python train.py --init_std_router=0.0253 --norm_eps=1e-05 --tie_word_embeddings=true --weight_decay=0.22 --max_seq_len=256 --doc_mask=true
Below are experts of layer 5 (counted from 0) of a mixture-of-experts language model. Rows are named router (the router's row for the expert), down (a neuron's output weights, with its number) and show model dimensions 128-255. Each number is 200 + 20 x the weight over its row's rms, rounded and kept within 0 to 999.
After each expert's rows: "comes before" lists some tokens at least twice as common just after its tokens as in all text. This comes from a sample of Wikipedia text that the model never trained on. Tokens count by the router's weight.

# expert 23
router,189,225,185,201,197,173,178,188,213,183,224,207,191,184,207,209,239,193,223,183,207,223,192,222,175,210,186,222,179,203,217,233,209,190,168,207,210,163,175,213,176,187,195,186,203,172,178,200,209,231,195,222,191,165,182,237,217,187,203,203,204,223,221,183,172,209,198,207,191,204,208,210,165,185,199,219,178,161,209,232,181,187,222,217,189,200,208,206,230,192,230,205,175,183,181,181,217,213,223,207,212,195,198,186,213,194,179,208,186,179,198,170,203,210,189,195,170,212,220,204,214,181,248,213,242,159,190,232
down1,216,179,184,210,213,206,199,206,171,183,176,191,207,198,159,200,243,208,229,234,182,206,221,249,200,209,220,196,193,201,191,200,230,181,198,177,191,219,208,187,196,211,198,232,206,186,201,215,215,221,194,196,184,193,193,214,174,168,201,213,149,240,184,203,178,209,222,148,230,205,207,230,203,192,193,168,230,186,187,205,207,228,195,220,192,193,221,210,197,209,192,227,196,206,200,176,192,210,218,189,176,236,194,212,195,188,228,207,191,206,179,205,214,199,180,201,204,228,191,212,197,226,214,183,229,228,214,166
down2,163,187,229,157,222,178,222,201,201,212,191,219,187,196,203,173,190,206,201,218,161,197,209,199,179,207,183,218,210,172,174,206,200,225,211,199,180,192,229,201,190,254,184,222,206,195,218,221,207,216,198,183,219,188,197,202,194,200,209,207,220,198,152,185,245,234,212,191,178,207,157,190,231,217,205,186,222,224,194,195,228,188,206,212,209,182,195,200,195,210,222,203,198,205,161,257,210,194,218,212,221,244,204,208,172,200,196,215,206,201,198,230,198,230,212,224,187,232,212,223,158,192,206,185,173,207,222,184
comes before: ",", " of", ".", " and", " (", " in"

# expert 5
router,227,196,185,176,221,220,211,210,180,202,160,228,213,222,226,251,220,194,184,224,161,185,179,213,168,199,206,200,207,200,183,179,177,216,231,193,181,195,205,207,216,207,210,221,205,182,204,201,205,207,168,187,196,217,184,173,207,198,212,190,188,207,194,181,214,194,184,217,175,218,206,194,209,205,227,203,219,213,180,161,201,195,217,203,212,219,207,182,185,197,190,181,181,190,205,187,204,194,238,205,252,219,179,229,176,184,197,158,187,228,201,172,220,210,178,216,212,179,219,171,202,212,224,188,188,172,222,186
down0,225,177,214,225,211,196,164,155,229,207,188,199,190,237,208,187,191,230,224,160,162,183,190,213,231,193,206,225,177,190,251,201,197,254,210,230,216,237,195,190,208,198,234,218,203,214,178,198,205,160,161,200,215,192,190,199,215,198,203,180,232,187,189,230,197,208,201,221,229,204,211,175,204,221,185,200,198,195,235,200,203,220,217,205,230,183,220,228,171,246,195,191,232,178,205,212,176,211,171,212,193,231,218,219,193,232,213,227,214,169,200,197,185,237,190,192,191,200,177,179,187,177,198,178,189,258,204,236
down1,173,194,165,195,211,190,194,189,203,220,202,235,190,200,174,193,196,214,199,216,209,188,193,217,217,200,181,169,220,228,219,195,227,170,198,211,158,191,177,203,179,211,216,182,232,190,220,192,196,198,206,199,182,185,188,244,187,181,182,154,239,185,200,175,231,231,210,183,195,213,216,239,207,178,232,173,167,251,201,188,231,204,212,176,178,152,181,201,214,208,192,215,200,197,184,202,163,196,195,187,212,235,183,233,223,201,195,198,187,204,203,208,206,192,188,182,204,196,202,234,193,185,209,210,216,208,224,208
comes before: "|", " ", "-", "\n", "2", "The"

# expert 28
router,221,192,219,215,192,186,240,204,211,174,170,227,189,172,189,210,187,175,194,193,180,204,201,220,184,220,229,168,163,212,196,210,177,201,223,212,197,191,156,200,167,210,196,181,198,216,194,165,200,204,191,219,192,169,190,227,217,218,216,211,163,192,192,225,222,195,202,206,206,190,188,173,215,189,193,202,199,198,218,197,197,237,224,208,212,196,188,211,184,186,202,168,201,206,168,224,165,206,174,205,199,196,176,196,190,230,191,173,178,205,225,197,188,214,193,160,178,199,202,207,186,198,150,216,217,170,194,212
down0,178,215,234,210,199,184,180,196,188,189,195,175,214,229,209,164,195,212,172,195,242,206,202,206,208,194,192,228,214,180,221,170,213,213,202,199,206,205,176,214,197,214,199,215,215,187,216,217,172,231,169,216,220,221,189,201,176,190,192,204,218,212,202,245,168,208,200,203,232,223,216,210,242,210,189,220,239,232,190,221,186,193,173,219,232,206,208,215,175,204,203,195,217,203,221,202,221,167,172,207,202,182,204,211,206,141,242,155,224,203,221,214,191,197,215,185,210,162,226,172,172,154,209,184,217,210,194,204
down1,191,214,214,198,213,239,234,198,190,194,205,191,224,217,189,184,197,189,207,213,174,215,210,152,182,196,186,190,199,182,189,183,238,175,233,199,199,167,202,195,241,193,190,176,180,177,165,194,208,204,236,209,184,167,196,196,181,211,207,193,221,202,199,182,173,171,192,208,194,225,195,220,192,226,219,210,160,175,230,201,207,211,210,170,195,182,173,171,194,236,194,216,212,223,204,224,207,188,194,217,212,209,178,224,170,181,232,214,210,181,205,158,182,185,204,185,222,222,202,195,184,225,216,212,201,212,162,196
comes before: " ", "\n", "0", "3", "4", "5"

# expert 40
router,178,173,198,176,170,166,223,166,228,176,222,210,198,191,206,203,187,171,194,208,204,179,216,224,211,202,163,176,247,227,178,208,206,220,177,201,183,205,213,208,167,240,237,208,208,205,193,190,165,156,205,200,222,190,205,198,229,205,222,211,182,204,200,220,201,203,202,242,221,197,188,218,162,181,183,194,173,241,197,218,206,206,234,189,221,186,231,214,158,211,217,202,212,172,223,201,211,198,207,174,194,201,217,224,238,166,184,208,251,217,211,189,200,182,185,183,207,183,170,223,180,190,196,178,213,177,174,196
down1,194,182,209,210,232,201,230,182,173,208,183,194,216,230,207,196,204,203,205,196,190,199,230,189,172,196,202,206,217,241,208,219,210,196,228,196,214,186,215,213,187,234,207,198,188,155,213,177,217,202,196,175,204,205,206,212,208,184,198,215,203,205,203,175,227,216,200,210,205,227,207,210,212,200,160,165,187,212,188,182,194,220,204,237,251,203,183,200,236,213,183,179,171,197,234,197,222,227,192,208,200,220,224,207,198,158,206,187,240,203,218,164,169,212,209,162,209,204,185,217,175,189,223,188,210,198,189,208
down2,218,187,161,199,224,212,215,190,220,200,192,167,207,180,202,190,211,214,184,222,185,207,166,188,195,219,186,173,206,194,202,182,218,196,197,197,187,190,217,185,164,190,225,172,200,196,200,219,160,183,199,220,170,228,209,226,230,194,189,202,232,258,206,223,183,215,198,183,215,212,209,204,209,196,171,188,188,185,213,181,162,188,221,189,215,232,175,185,196,226,198,182,205,244,195,200,187,181,180,217,213,173,179,160,199,208,215,220,191,214,183,207,232,209,224,159,204,198,207,206,182,228,225,205,218,165,236,222
comes before: " the", " a", " his", " an", " their", " its"

# expert 31
router,225,174,185,207,193,188,215,209,206,171,195,221,192,191,186,212,193,219,207,184,195,200,207,153,182,173,182,218,199,181,178,213,188,177,229,196,172,231,214,179,176,211,202,226,202,202,200,194,199,178,226,241,193,199,193,198,178,185,207,206,139,188,204,219,213,187,196,207,193,189,197,191,215,198,199,218,198,211,207,197,191,233,234,189,209,213,213,198,199,201,184,181,213,188,180,206,198,210,210,207,199,207,223,233,201,192,179,172,201,234,180,228,209,210,222,230,192,228,191,177,231,197,207,166,193,192,186,181
down1,206,210,276,196,197,222,188,170,207,220,190,202,210,187,239,192,217,216,191,201,212,182,205,223,209,187,172,195,206,183,204,187,196,155,198,181,200,185,218,187,189,216,198,174,190,192,200,145,214,187,160,165,206,229,199,181,221,212,195,190,218,196,203,217,201,184,165,182,164,201,224,209,181,225,214,198,226,184,173,180,231,184,172,208,195,205,178,182,208,164,173,176,187,231,209,205,205,201,188,217,181,168,197,196,202,198,214,179,214,234,183,204,174,196,244,210,219,200,219,184,235,218,177,188,220,210,203,189
down2,205,195,161,215,218,238,178,220,212,191,198,184,146,266,193,202,200,184,224,185,191,181,203,213,205,170,208,207,186,243,177,192,244,191,195,209,200,210,137,186,200,188,205,206,170,243,193,225,177,212,209,218,163,177,187,216,233,168,226,186,179,173,212,170,192,185,215,210,226,201,191,157,194,229,202,204,195,198,211,187,183,239,191,193,220,178,187,203,194,187,206,195,199,200,215,197,190,168,186,236,203,224,185,199,176,213,217,221,154,211,213,208,200,222,212,214,186,187,187,196,191,188,180,185,201,241,210,213
comes before: "9", "0", "8", "5", "3", "4"

# expert 33
router,185,219,191,194,213,171,204,218,187,193,183,211,205,187,215,238,200,233,210,143,186,196,197,210,173,176,203,221,214,216,219,213,198,213,218,203,214,211,179,190,213,229,246,209,191,212,209,202,232,184,222,185,222,207,244,216,187,200,198,211,176,208,213,217,215,166,207,206,200,211,198,187,214,182,181,195,191,215,232,222,165,183,213,161,212,201,205,194,216,194,215,175,194,182,184,160,211,191,228,227,234,269,193,231,202,209,193,225,170,173,212,173,176,214,203,169,212,173,162,215,219,175,197,196,208,224,232,191
down1,202,179,176,221,215,197,235,239,227,175,198,222,179,189,243,208,241,185,187,210,229,205,229,195,204,190,204,212,184,230,175,188,207,199,207,192,179,190,201,156,222,221,189,225,181,231,210,234,175,183,204,213,213,219,205,203,201,226,183,196,194,194,201,190,224,182,206,247,163,200,196,226,144,181,210,205,170,185,229,221,193,191,235,208,178,215,238,201,238,204,218,192,189,181,211,204,211,216,214,210,206,244,194,168,207,184,184,201,188,199,180,223,210,183,199,230,204,178,213,211,156,208,202,228,189,148,172,204
down2,181,201,188,250,184,164,233,200,186,210,218,219,174,228,213,196,200,175,149,168,189,204,200,205,182,195,168,198,196,240,189,155,180,218,168,191,214,203,182,209,211,217,199,235,200,211,202,226,228,203,202,206,171,181,164,153,218,201,210,189,218,194,181,190,224,195,195,215,182,204,200,240,157,162,179,178,181,243,204,197,247,202,192,203,206,216,203,189,189,246,166,233,200,214,185,180,205,192,187,171,170,187,199,194,171,147,200,181,200,200,217,197,165,224,180,225,200,185,204,190,171,221,176,212,212,179,204,210
comes before: " |", ")", ";", "°", " (", "O"

# expert 27
router,176,200,191,210,231,217,203,181,195,176,191,238,176,219,215,198,225,179,208,198,223,196,195,189,202,195,184,219,186,216,149,173,177,182,234,186,199,229,203,198,187,196,212,159,222,175,191,187,203,199,192,191,200,188,201,225,214,178,200,203,205,220,209,198,209,160,210,221,210,232,200,234,164,188,217,221,203,179,256,231,186,193,198,202,177,183,192,191,178,216,196,215,184,185,204,164,234,204,191,197,236,180,234,215,187,216,178,231,177,205,165,199,186,228,186,197,225,178,181,218,197,198,207,183,217,239,208,212
down0,181,174,237,225,178,199,220,185,209,185,208,219,218,212,204,212,182,164,222,224,165,209,212,226,198,220,204,194,193,194,189,219,179,199,235,161,238,170,251,233,158,132,196,185,205,228,175,174,193,206,234,209,196,186,185,204,202,171,174,208,218,217,209,186,231,215,159,209,185,187,226,202,229,179,189,220,192,194,197,222,220,223,171,202,182,193,227,182,172,220,168,224,184,187,197,197,206,211,235,180,231,243,206,180,189,169,187,205,204,233,240,192,214,220,241,192,228,207,186,157,215,182,254,179,208,203,211,173
down1,159,192,241,180,193,227,175,195,202,196,207,195,189,206,207,259,193,213,194,190,190,233,153,203,177,203,213,193,220,182,185,237,164,173,204,226,193,203,245,164,153,172,231,200,185,180,210,188,173,228,192,207,238,201,197,243,192,172,188,226,219,182,196,169,211,224,183,183,159,212,168,210,180,189,263,232,195,209,193,188,200,169,200,239,205,190,186,199,224,186,221,201,206,207,209,205,215,196,190,202,207,213,214,207,195,202,209,179,207,154,203,234,199,239,209,204,193,229,236,171,203,209,191,204,184,191,217,179
comes before: ",", ".", "–", ")", " and", "),"

# expert 4
router,214,214,205,230,203,192,205,197,141,189,189,200,199,236,186,163,193,178,199,211,212,183,221,202,207,228,210,211,206,182,198,182,215,173,173,177,218,189,174,210,217,206,221,181,190,183,196,200,199,226,174,194,184,186,165,194,214,218,174,212,213,194,233,173,222,204,202,229,178,183,205,196,220,152,169,211,179,203,214,237,216,231,230,202,153,194,182,235,215,212,190,202,197,186,167,201,202,212,217,204,233,205,205,173,199,211,193,184,191,204,202,216,169,226,212,193,190,223,206,208,216,210,179,201,206,193,235,198
down0,195,192,215,182,183,177,232,198,191,175,158,223,180,213,212,192,211,222,217,196,246,190,209,213,194,195,196,225,191,213,215,158,235,217,183,157,205,209,194,220,211,193,175,213,179,213,218,230,191,207,208,206,232,197,182,168,206,242,163,213,205,203,215,201,189,203,162,225,202,176,253,177,233,221,193,205,189,210,197,258,192,234,218,243,189,196,215,200,195,204,232,235,200,214,177,167,192,182,235,207,238,182,192,199,182,191,173,184,213,227,211,229,144,193,226,203,200,199,211,227,191,210,169,167,206,197,202,185
down1,221,210,189,230,189,182,194,186,199,229,202,197,195,176,189,209,225,195,210,198,198,219,186,208,212,196,179,196,185,186,188,173,184,206,211,212,183,226,208,201,193,197,209,180,205,203,178,199,188,201,180,193,178,214,218,219,216,208,219,177,206,206,198,184,209,209,243,225,210,222,184,175,167,202,212,224,198,218,226,194,214,163,195,205,220,202,200,187,175,207,205,191,197,229,199,210,188,222,179,222,187,212,190,213,169,237,209,219,175,193,215,184,222,190,203,178,206,191,179,220,192,184,256,200,178,180,218,213
comes before: "\n", ",", " and", ")", " (", " States"

# expert 1
router,178,216,183,231,193,215,184,218,201,246,221,192,213,175,187,191,205,199,188,209,217,226,194,243,189,195,215,195,176,187,216,201,200,219,188,227,212,180,230,197,184,206,223,224,203,202,196,181,199,227,184,203,180,183,173,235,173,225,214,180,204,194,187,202,187,176,198,240,247,182,212,195,180,211,231,208,213,190,254,188,192,177,186,199,217,205,197,227,192,198,151,178,203,186,169,205,192,201,200,185,240,178,194,191,216,176,220,197,235,182,250,217,155,224,216,195,205,233,216,206,202,210,178,209,219,235,146,220
down0,199,190,186,199,148,209,191,190,169,202,182,191,216,249,166,190,174,205,219,158,159,235,163,207,183,188,208,214,214,186,191,181,191,209,199,187,201,229,193,187,212,159,215,194,196,196,228,209,165,227,221,193,181,216,174,222,186,214,200,180,199,210,211,202,216,187,203,194,180,172,223,206,218,232,172,191,221,209,195,173,213,222,196,205,226,177,234,233,213,204,223,215,192,199,163,189,226,187,201,167,202,197,181,219,178,201,196,172,216,211,236,180,207,188,204,203,212,189,188,202,184,220,201,202,209,190,177,174
down1,153,173,191,223,208,192,223,196,199,226,191,187,226,241,205,195,214,211,216,197,176,187,173,199,195,218,193,175,201,191,231,201,205,180,226,189,204,193,183,208,207,193,208,191,206,211,217,217,200,198,170,162,225,213,203,185,184,183,184,189,205,184,218,171,198,170,214,187,192,205,211,208,243,183,175,187,202,162,175,187,210,213,186,230,197,190,201,180,186,224,177,204,234,222,174,195,203,184,185,196,215,194,229,200,187,200,160,176,205,210,226,160,186,223,212,229,218,193,213,200,180,197,202,201,189,247,218,200
comes before: ":", " by", " to", " in", " on", " as"

# expert 19
router,204,206,200,205,193,186,206,238,206,184,206,185,196,207,205,211,201,180,217,180,218,191,197,186,192,188,208,192,175,215,206,162,172,202,229,205,203,199,184,228,225,200,227,207,160,193,213,220,226,172,183,202,183,214,179,198,233,175,214,208,206,190,189,192,201,210,202,206,209,195,163,166,226,218,195,214,204,179,190,203,163,185,243,192,179,177,187,208,233,208,183,177,170,199,200,214,190,193,231,208,194,221,233,221,209,200,206,180,204,168,231,190,193,213,185,207,196,193,200,201,211,238,185,226,224,166,236,185
down0,221,213,201,179,197,178,181,187,214,161,241,217,217,221,194,183,185,198,170,212,209,175,183,202,220,163,216,217,199,224,164,174,193,223,225,169,201,164,196,176,218,231,175,190,169,194,174,204,211,213,182,185,190,162,192,195,193,181,186,185,170,215,215,184,173,231,201,218,184,229,181,235,199,243,207,154,223,208,210,199,213,199,201,194,173,222,209,207,183,210,173,175,208,203,192,178,179,184,212,204,152,221,188,217,201,202,196,213,176,190,180,184,223,233,181,215,188,231,202,172,214,176,174,190,179,204,236,209
down1,159,194,184,202,178,188,212,170,206,201,211,200,248,219,209,196,210,210,207,185,194,180,209,218,243,204,179,194,186,197,181,199,223,196,229,193,197,198,180,197,180,201,196,197,187,204,206,188,208,203,221,203,206,191,201,202,187,145,197,210,183,221,199,179,213,167,185,198,222,211,245,248,178,209,192,184,218,186,181,238,208,171,240,200,191,193,191,163,209,196,229,197,202,185,165,231,190,198,163,205,199,222,240,163,219,196,173,189,242,198,215,194,221,239,211,254,207,189,195,199,174,208,186,211,218,183,212,188
comes before: " |", "0", "′", "″", "5", "6"

# expert 32
router,193,183,175,183,185,165,157,207,206,186,213,225,190,194,199,206,226,179,187,193,214,221,193,189,211,212,245,198,198,182,178,167,192,200,234,180,157,179,215,227,192,205,193,198,147,224,184,217,196,216,184,189,214,213,183,192,206,222,199,203,184,193,166,223,201,196,205,174,211,196,236,223,192,183,198,219,187,199,171,182,174,220,199,200,209,202,211,218,196,220,164,206,158,202,197,222,201,187,219,217,224,211,191,206,202,218,180,182,184,217,216,186,219,224,212,216,183,228,213,167,238,222,200,195,236,225,207,213
down0,178,184,207,217,178,190,204,233,190,208,177,196,174,203,178,203,215,187,184,225,213,209,247,228,174,192,218,193,190,212,198,186,190,214,248,197,213,203,181,202,200,217,179,197,225,229,239,204,186,208,205,168,215,221,193,184,216,180,207,192,209,199,202,227,169,205,187,180,175,215,201,185,214,200,215,198,219,200,187,196,232,191,223,209,179,160,167,178,210,218,244,229,214,214,225,182,207,178,199,203,169,170,194,215,190,192,179,201,216,190,193,200,180,200,187,233,193,232,181,164,182,189,200,225,201,164,208,196
down1,171,182,224,208,203,238,224,189,201,222,188,174,220,217,222,188,175,161,190,217,225,221,184,205,204,184,171,201,187,190,152,159,197,220,184,199,222,228,217,189,194,223,149,218,215,199,188,191,197,207,210,190,212,169,226,206,215,237,207,200,168,212,194,206,206,180,193,209,206,194,199,202,229,194,213,210,211,163,187,188,202,207,207,239,216,216,190,185,207,225,152,171,168,190,218,207,216,190,195,168,195,210,193,175,232,179,197,168,213,238,226,213,226,185,190,183,218,210,210,191,172,179,209,194,168,232,206,219
comes before: " ", "1", "8", "5", "4", "6"

# expert 41
router,191,200,186,159,223,216,155,182,188,233,230,188,197,156,194,199,152,159,178,202,207,229,183,269,227,191,168,206,227,231,214,185,219,178,194,214,196,159,205,200,223,188,159,196,223,183,201,222,194,203,203,191,186,211,205,209,190,197,196,176,214,201,233,200,185,195,197,178,173,227,181,193,174,202,210,226,206,198,211,208,212,187,194,184,201,188,230,199,184,191,198,207,217,162,181,213,183,215,221,159,241,198,215,197,188,213,212,222,234,202,188,222,182,228,217,186,183,177,214,206,217,204,201,203,223,179,211,175
down1,213,196,191,188,191,220,159,184,199,179,198,195,216,210,207,195,229,192,223,182,236,177,234,198,209,172,167,202,200,171,168,222,219,175,209,193,193,168,247,207,165,191,185,195,171,170,173,210,239,216,211,200,203,203,223,190,202,234,188,211,179,237,193,200,154,213,212,226,218,208,199,185,217,202,213,160,238,212,204,191,205,244,181,221,180,181,200,223,178,188,192,144,206,228,200,214,221,199,195,219,226,197,231,204,172,207,203,209,157,200,207,190,209,206,193,190,187,212,193,199,191,210,183,174,195,189,242,211
down2,206,217,205,231,193,207,177,192,195,199,223,201,192,203,195,199,211,191,172,206,185,214,197,224,212,196,215,210,203,203,201,232,226,167,211,225,191,204,176,171,204,207,212,218,211,213,197,208,162,191,175,174,193,166,230,224,174,201,204,179,195,194,209,230,242,207,171,192,184,183,176,193,199,205,226,185,228,253,194,227,197,226,207,232,234,201,210,171,246,193,236,222,220,206,197,204,223,231,194,153,214,206,187,208,206,204,251,206,175,185,184,177,198,204,201,191,233,200,172,215,222,207,173,201,220,207,178,189
comes before: " the", " a", " to", " that", " in", " by"

# expert 45
router,201,220,223,175,196,191,191,186,207,211,213,182,197,185,183,202,217,210,183,242,202,188,172,204,186,223,197,209,196,186,153,208,169,194,213,166,212,230,203,207,195,219,161,221,181,222,206,199,176,179,224,199,235,201,177,155,191,223,186,222,233,165,200,190,186,221,177,222,216,196,177,227,180,176,209,200,177,194,197,185,245,170,204,210,220,179,215,208,204,196,225,214,209,223,215,234,199,176,149,178,172,160,187,212,215,161,194,208,217,224,204,190,229,196,214,190,204,207,152,195,220,207,168,204,178,219,197,206
down1,163,173,239,247,198,192,208,212,199,216,220,177,181,205,199,202,179,231,192,226,199,211,197,200,205,176,196,218,192,190,207,233,185,206,196,185,213,173,192,203,203,229,194,207,192,196,236,219,182,213,213,218,186,205,181,196,158,202,202,206,207,194,185,209,222,192,248,188,228,197,234,218,224,194,185,202,212,207,185,217,231,225,172,165,198,202,204,234,172,223,184,233,205,176,231,173,205,222,187,200,185,240,198,215,226,199,180,212,203,216,201,209,228,225,180,173,192,209,169,221,211,186,216,175,213,226,211,190
down2,198,189,154,234,204,230,223,181,214,222,211,210,211,171,153,214,195,221,186,203,215,211,196,188,166,222,213,225,196,232,191,150,198,203,172,210,208,204,172,220,187,212,191,150,178,219,193,182,203,202,207,202,201,211,206,211,229,209,191,211,185,215,202,175,211,174,216,214,175,224,181,230,240,203,210,211,211,180,228,175,201,157,227,203,189,151,173,211,207,225,201,221,182,207,144,189,224,200,165,216,224,178,211,183,193,221,164,191,186,155,201,205,210,222,183,188,240,220,224,194,160,208,220,175,197,236,193,171
comes before: " the", " a", " his", " he", " this", " they"

# expert 24
router,193,193,215,209,166,175,241,207,205,199,190,214,175,203,207,227,175,164,197,196,207,209,212,203,188,208,174,180,237,234,227,212,222,193,164,222,183,185,197,211,210,226,187,183,218,197,169,206,201,215,180,191,215,202,194,220,219,222,169,208,191,213,219,196,182,206,185,185,228,233,193,165,176,200,158,193,210,196,188,195,190,189,227,189,229,197,225,205,198,220,246,206,209,185,214,185,175,213,166,211,168,246,176,188,245,199,205,208,210,200,165,196,228,183,196,165,207,181,203,222,217,170,202,209,193,202,191,196
down1,210,195,235,186,196,191,194,185,170,192,200,184,221,224,181,183,225,210,195,194,219,186,200,212,183,225,198,207,220,236,177,196,202,204,227,187,176,216,198,173,193,230,200,185,203,175,202,189,210,211,182,185,207,241,192,204,218,220,202,219,230,208,191,221,191,191,187,223,212,172,208,204,219,186,195,206,203,201,187,194,171,183,204,189,216,219,228,187,182,208,206,191,222,230,174,222,178,187,190,184,230,171,191,194,185,212,208,232,161,216,218,188,200,219,202,185,210,195,177,180,187,194,225,209,176,237,203,206
down2,239,221,186,222,196,207,211,190,156,210,212,194,198,190,219,230,236,248,171,209,177,226,202,215,210,222,192,218,192,187,207,207,169,228,222,228,225,186,243,197,210,199,189,171,222,228,124,193,189,189,187,199,204,178,198,198,161,193,176,207,198,230,183,217,186,187,154,190,180,221,194,178,224,202,207,225,205,201,236,189,224,195,221,172,172,185,219,191,188,192,242,210,240,201,190,201,206,163,213,211,193,188,201,187,203,188,198,192,214,185,181,201,160,218,212,183,189,222,160,187,250,193,185,215,235,186,195,226
comes before: " the", " a", " his", " their", " this", " be"

# expert 30
router,228,199,188,216,216,206,192,184,191,220,234,212,197,196,235,236,185,200,203,213,185,181,215,186,154,261,240,181,222,233,214,192,218,166,177,189,169,196,165,225,199,199,220,198,195,198,183,231,200,210,189,216,213,201,229,207,193,201,182,188,203,217,193,223,189,240,197,207,182,177,183,180,225,209,171,204,208,163,215,218,208,208,231,194,214,189,189,185,207,221,199,176,200,204,199,164,178,219,195,213,227,208,213,218,199,219,181,199,165,235,250,210,130,202,220,207,187,207,199,170,209,208,228,175,212,220,186,195
down4,176,222,211,192,205,200,199,202,213,211,220,247,197,198,168,218,229,223,225,171,208,210,213,211,204,205,172,191,196,212,171,191,176,203,240,216,207,191,211,184,197,208,184,184,216,182,185,185,191,204,188,204,173,210,265,180,179,203,203,179,208,155,150,186,216,208,235,193,204,190,217,205,223,202,226,232,203,162,214,170,206,190,203,196,202,178,216,227,218,199,195,184,206,200,178,194,213,206,205,212,214,175,194,222,212,154,209,219,212,222,204,213,201,194,198,211,172,169,211,168,220,167,199,196,187,209,208,182
down5,226,179,229,208,198,205,220,181,180,177,193,188,200,184,210,174,187,239,211,202,198,170,181,231,182,219,186,178,200,235,197,213,225,202,218,190,215,182,189,193,212,195,206,177,206,220,207,199,190,176,179,189,212,208,198,214,195,237,186,188,201,190,209,168,202,187,172,204,184,219,185,220,172,216,188,229,210,202,219,169,228,174,187,225,202,214,220,229,188,179,203,220,216,208,198,196,196,216,202,212,229,187,212,194,237,202,199,210,183,160,219,206,182,238,191,195,200,224,227,201,203,215,206,175,210,207,197,213
comes before: "0", "5", "4", "2", "1", "8"

# expert 9
router,187,193,209,213,182,164,167,187,238,176,156,215,224,201,190,211,214,188,176,203,200,220,213,214,191,211,184,174,182,183,234,204,206,210,189,168,196,173,197,194,217,211,230,208,169,190,206,210,198,196,207,221,203,204,176,166,225,197,170,247,198,186,193,218,189,144,197,225,239,214,204,200,232,202,182,208,223,181,214,158,177,231,208,213,211,190,208,222,175,192,219,185,150,196,191,176,179,191,224,188,188,219,186,198,175,192,203,172,185,191,198,175,191,200,198,197,155,207,212,208,248,184,189,207,211,182,172,230
down0,146,221,174,209,205,188,182,199,203,224,187,189,192,244,203,209,170,180,192,194,259,197,196,181,161,213,190,182,188,210,192,172,194,219,226,168,222,226,225,207,199,206,184,229,225,177,179,160,178,230,188,197,206,220,194,214,169,182,182,203,190,203,205,156,163,216,219,190,234,180,211,176,232,180,177,201,179,207,165,176,227,173,192,201,212,203,145,221,194,191,182,181,183,172,208,201,168,208,227,183,234,213,236,173,176,175,213,190,188,185,212,202,214,157,203,159,182,212,254,171,200,184,188,231,210,184,245,208
down1,211,193,225,189,196,224,207,163,183,243,201,176,230,211,212,172,187,205,169,196,214,214,195,180,198,170,199,195,190,202,196,209,206,210,203,205,216,221,205,194,179,184,202,244,180,200,177,212,206,216,180,165,219,182,194,160,192,214,193,192,201,192,232,267,190,174,193,198,204,219,206,191,195,211,192,189,199,182,186,170,190,183,220,200,186,234,238,207,161,238,188,218,243,189,233,210,191,195,209,221,174,213,190,180,174,179,238,175,166,230,200,169,199,198,169,195,187,193,185,219,198,171,228,190,246,206,195,181
comes before: "-", "\n", "|", " The", "born", " It"

# expert 42
router,218,209,217,214,173,167,220,170,204,170,196,213,189,187,206,218,209,166,178,180,182,203,201,196,183,233,231,199,186,202,220,171,198,221,218,185,181,160,192,201,198,178,252,202,189,185,180,203,196,207,211,178,185,178,221,197,207,203,202,207,192,162,197,199,240,184,206,201,207,180,175,218,184,180,205,184,193,216,229,216,220,225,186,183,236,242,204,214,177,198,217,193,246,222,187,210,194,215,169,203,212,212,188,185,188,227,190,175,201,221,258,230,200,201,154,177,179,184,229,192,184,191,172,238,196,185,230,218
down0,223,205,177,217,179,215,170,166,167,188,189,177,228,191,214,218,172,194,223,214,212,188,195,227,143,191,208,160,230,232,223,184,219,196,210,206,176,193,203,199,184,199,212,205,213,194,193,176,174,204,217,183,232,214,191,176,210,214,210,211,184,198,198,163,190,173,199,179,167,214,220,246,176,182,229,208,207,192,226,198,207,213,209,178,219,202,187,206,204,199,193,221,205,221,190,222,178,197,235,198,200,224,199,206,233,208,171,207,213,193,213,187,180,209,234,197,202,182,197,228,204,193,213,197,213,210,190,204
down1,205,164,181,191,202,167,223,212,203,168,204,220,204,230,219,194,241,210,221,189,246,187,204,182,182,205,181,196,201,207,202,201,200,186,196,204,175,188,191,191,222,189,199,168,184,216,178,212,178,175,210,200,234,199,187,201,182,174,194,243,210,197,201,206,196,200,154,202,191,204,228,205,158,187,211,199,229,216,202,209,219,210,201,222,202,188,184,202,216,178,201,188,203,225,203,188,195,183,256,197,213,188,226,184,254,234,211,224,173,169,174,212,219,197,206,202,191,208,216,221,187,200,176,193,175,204,186,221
comes before: " ", "1", "2", "3", " UTC", " \""